{
  "num_hidden_layers": 9,
  "hidden_size": 384,
  "n_experts": 48,
  "experts_per_token": 2,
  "d_expert": 224,
  "d_shared_expert": 256,
  "hidden_act": "geglu",
  "moe_layers": [0, 1, 2, 3, 4, 5, 6, 7, 8],
  "router_score": "sigmoid",
  "normalize_top_k": false,
  "routed_scale": 1.0,
  "balance_loss": 0.00167,
  "balance_bias": true,
  "router_noise": 0.1,
  "shared_expert_gate": true,
  "init_std_router": 0.00773,
  "lr_router": 0.00169,
  "num_attention_heads": 6,
  "num_key_value_heads": 6,
  "head_dim": 64,
  "vocab_size": 8192,
  "norm": "rmsnorm",
  "norm_place": "pre",
  "norm_eps": 1e-05,
  "positions": "rope",
  "rope_theta": 13200.0,
  "rope_fraction": 1.0,
  "qk_norm": false,
  "attn_scale": 0.125,
  "tie_word_embeddings": true,
  "parallel_block": false,
  "extras": ["capped logits"],
  "init": "uniform",
  "init_std_qkv": 0.0263,
  "init_std_o": 0.0263,
  "init_std_up": 0.0263,
  "init_std_down": 0.0,
  "optimizer": "adamw",
  "learning_rate": 0.000999,
  "beta1": 0.9,
  "beta2": 0.98,
  "weight_decay": 0.1,
  "lr_head": 0.0197,
  "max_grad_norm": 0.5,
  "warmup_steps": 270,
  "schedule": "cos",
  "final_lr_fraction": 0.1,
  "batch_tokens": 262144,
  "max_seq_len": 1024,
  "doc_mask": true,
  "train_tokens": 1804000000,
  "max_steps": 6882,
  "dataset": "wikipedia_en"
}
Below are experts of layer 3 (counted from 0) of a mixture-of-experts language model. Rows are named router (the router's row for the expert), gate (a neuron's input weights, with its number), up (a neuron's input weights, with its number) and show model dimensions 64-127. Each number is 128 + 24 x the weight over its row's rms, rounded and kept within 0 to 255. Numbers have three digits each.
After each expert's rows: a language model's description of what the expert responds to; "mostly gets" lists some tokens that are sent to it at least half of the time. This comes from a sample of Wikipedia text that the model never trained on.

# expert 9
router:126110136148132124157112130063143143106153136153138121106115131170126132136101112109153136194121154076103160138101138166125131130133148137174182189113124129129080107082148122124139130140137114
gate0:130111112126119126095088127109119117147148153149158114120139125115131140115096140107143092157160124121119153130101124157127133171139108080139181124154110087111135112107131139169152150107156112
up0:133094108102056119085114101113112153112151089128114111101105173097147141146142142127150141166146121106086134118152068098110144158138099100111151123178170115144110151118133132131116171137137098
Word-final pieces, chiefly plural or third-person -s (overcomes, lowers, 1930s), plus mid-word fragments like acc-la-imed, compl-y, outrea-ch.
mostly gets: " sl", " like", "wards", " Dev", "pass", " edge"

# expert 23
router:131114137165099120167104135091104091133111108136160145095150122143108141143138151170101089180156110113095104111117162140064085161143123144183132139122115086160158136095119093135133125148119116
gate0:135122115129109138128110156123102129130144135129129115136155134164096124104113121088106123152116082118152132124144144160129143162105119106097149141143118062085133086128126094170121180098149116
up0:137116104126098140126140134134111174108144060141108082112097161134129140138140102142118153150116080144115141113144116107135108143094118140099131133174151112136141115174130100147097183117122124
Prepositions on, at and of in plot summaries, as in watches on TV or took a look at; also pipes in tables and dates.
mostly gets: " possible", " evidence", " events", " lap", " Date", " past"

# expert 43
router:135109126088160130165133134082104114122073136147132146115154128153144169115130105125115143153140095094147117122115139160094115138136124148167179158088110111122090128085156156116165111125089127
gate0:142101103173130150113098158114148139182129141123107143117173122161121149129162146086099143118157124100134137125122122158136142160125105075124152100144093100091145111130145114142146130107144144
up0:126083087169100154084113167124137138136151094132135109106128154113144172155177101129145149139143097120092126114194075132131174144111113097110133115143138115130132147156147133128092162113125147
Middle and final pieces of surnames and place names, such as Dartford, Danzig and Wellington, often in election tables and sports results.
mostly gets: "mond", "wick", " Wood", " Winn", "stein", " Austin"

# expert 13
router:151130183130131144143124162112119118116087102145147128166154099142099153170154132098111106137122082121119166111121119141143138144131114122171153123126113111151137140111142118116130144128122107
gate0:141122122135101137127094133106129138129104146153094114137158094159124131126134159094159103138147119116184162129141156155118133149108125100165132120153123077098122070097124126162157152099129116
up0:137103109114117139110110138137135151096123078104100079098092137141108110119157131110152102159138125134110146099151099112093131176127124111141106111158152109156144136128154127125156169119114140
Pipes, dashes and header words in sports and election tables (Score, Turnout, medal, votes), plus pieces of Olympiad and Olympian.
mostly gets: " Turnout", "ο", " FW", " cent", " Male", " medal"

# expert 5
router:125099115131124101164115140109147087146101133119174170130133100129096149097169102098137160129141103101127089153121127120180127165120147142142181149091126136130111103151131156122124105108079090
gate0:143102092139125126128106146149138113121143137132118123110128112146136122121123124064121131150129132097145119143163130144112132149115100113146143145155112092088107092144160098157139191103157152
up0:145101107144091155111132159141121126107142093136087097126059143101136124128142113108138130148145101112135124132201079120140124144096100130145128123187144094141116130164136129142105206101100171
Inner pieces of foreign or unusual proper names (Auvergne, Magritte, AUT), table pipe separators, and the preposition in after degree.
mostly gets: " George", " Pat", "math", "ema", " Tim", "ét"

# expert 27
router:124133105155139087143064111074120125142117140127145133094144129178130149089114125135154096154123083106102142127143130137119079174150171135169131156124122100117100135109137104122142112133125143
gate0:149104118135113139109120128118134125158135149149101105110102107147152136155108108077113132150157128115126115115118137120108158194136099130156126151147126088095134118089162143136169162098145123
up0:141097126138089158103089109133129154130137129128093092088071134123162151158157107128123133151152107096065145101166109093127133171134104118146133127186168103123161148137146119139121171109131137
Periods ending sentences, especially in software and technology descriptions; also section words like History and nouns such as case, Secretary and Justice.
mostly gets: " case", " Secretary", " software", " Justice", " Tre", " Affairs"

# expert 38
router:105129114112177147174108123109109093126139156140132113134144126152082138093129130078146102151135116113124086120123148134184138135149131117161142150138146076130109114109163091121128163125080155
gate0:120105113124116164095112155126147143160132149152104101132140114142130120134113140068127140136120108124151114105105129164142135164134118112135129134147100121115129094140134125193158130098171134
up0:114132135135069140097111145141143135102132066158093088106106156110165160146149097106174160139138135107109107096180096128126153166120105105120123124176139130133110120157149143147100165135156136
Middle pieces of Romance and Slavic personal names like Here-di-a, Fra-nt-išek, Al-fo-nso, plus the word or.
mostly gets: " or", " Fr", "iber", "vent", "equ", " viol"

# expert 18
router:133123142108146132160114129125119104113069132135140169126118129154120143106091119131151127129130123118149145139114128129090095184141141155135165159132121114140115149068127110133131133174111123
gate0:118101094143112111112123138112159099140149158115137106130159106203121147144120148105109138167143116123123109134110105119106140157127127110138143127155112123127147116127130124166116162096143126
up0:120113103137086142111095134116114145121118101123146060114092130156120143167156129115108142174151148104112127116128079118087153134109096137122148109176147111138152128140131113142097189118131113
Direction words like north, south, west, plus word endings such as sand-y, ham-let, in geographic or architectural descriptions.
mostly gets: " north", " south", " much", " west", " east", " southwest"

# expert 31
router:120126133120161131135114170083108119142092127111141179118141129150142112138140143140136111154177111123147155125129152136157114134113126156134126157096152110146116115115137077128107090117126082
gate0:134129120140122131115070139111145154157138132108116147118171114150140141141131143099106113165156108120110115133144130120101122158139145121141138129163131089119137111122150105156138151109147128
up0:125127111145089127113097144128140154081128090110111127105111151108136161154147148118113109154145135124093126117161091107107117147111120119120118117167160093133117139157133117144116174128129131
The word of in state names such as Republic of the Congo; also election words like Candidate, political and Legislative, and election-result table cells.
mostly gets: " Candidate", " political", " Legislative", " Rally", " aim", " legisl"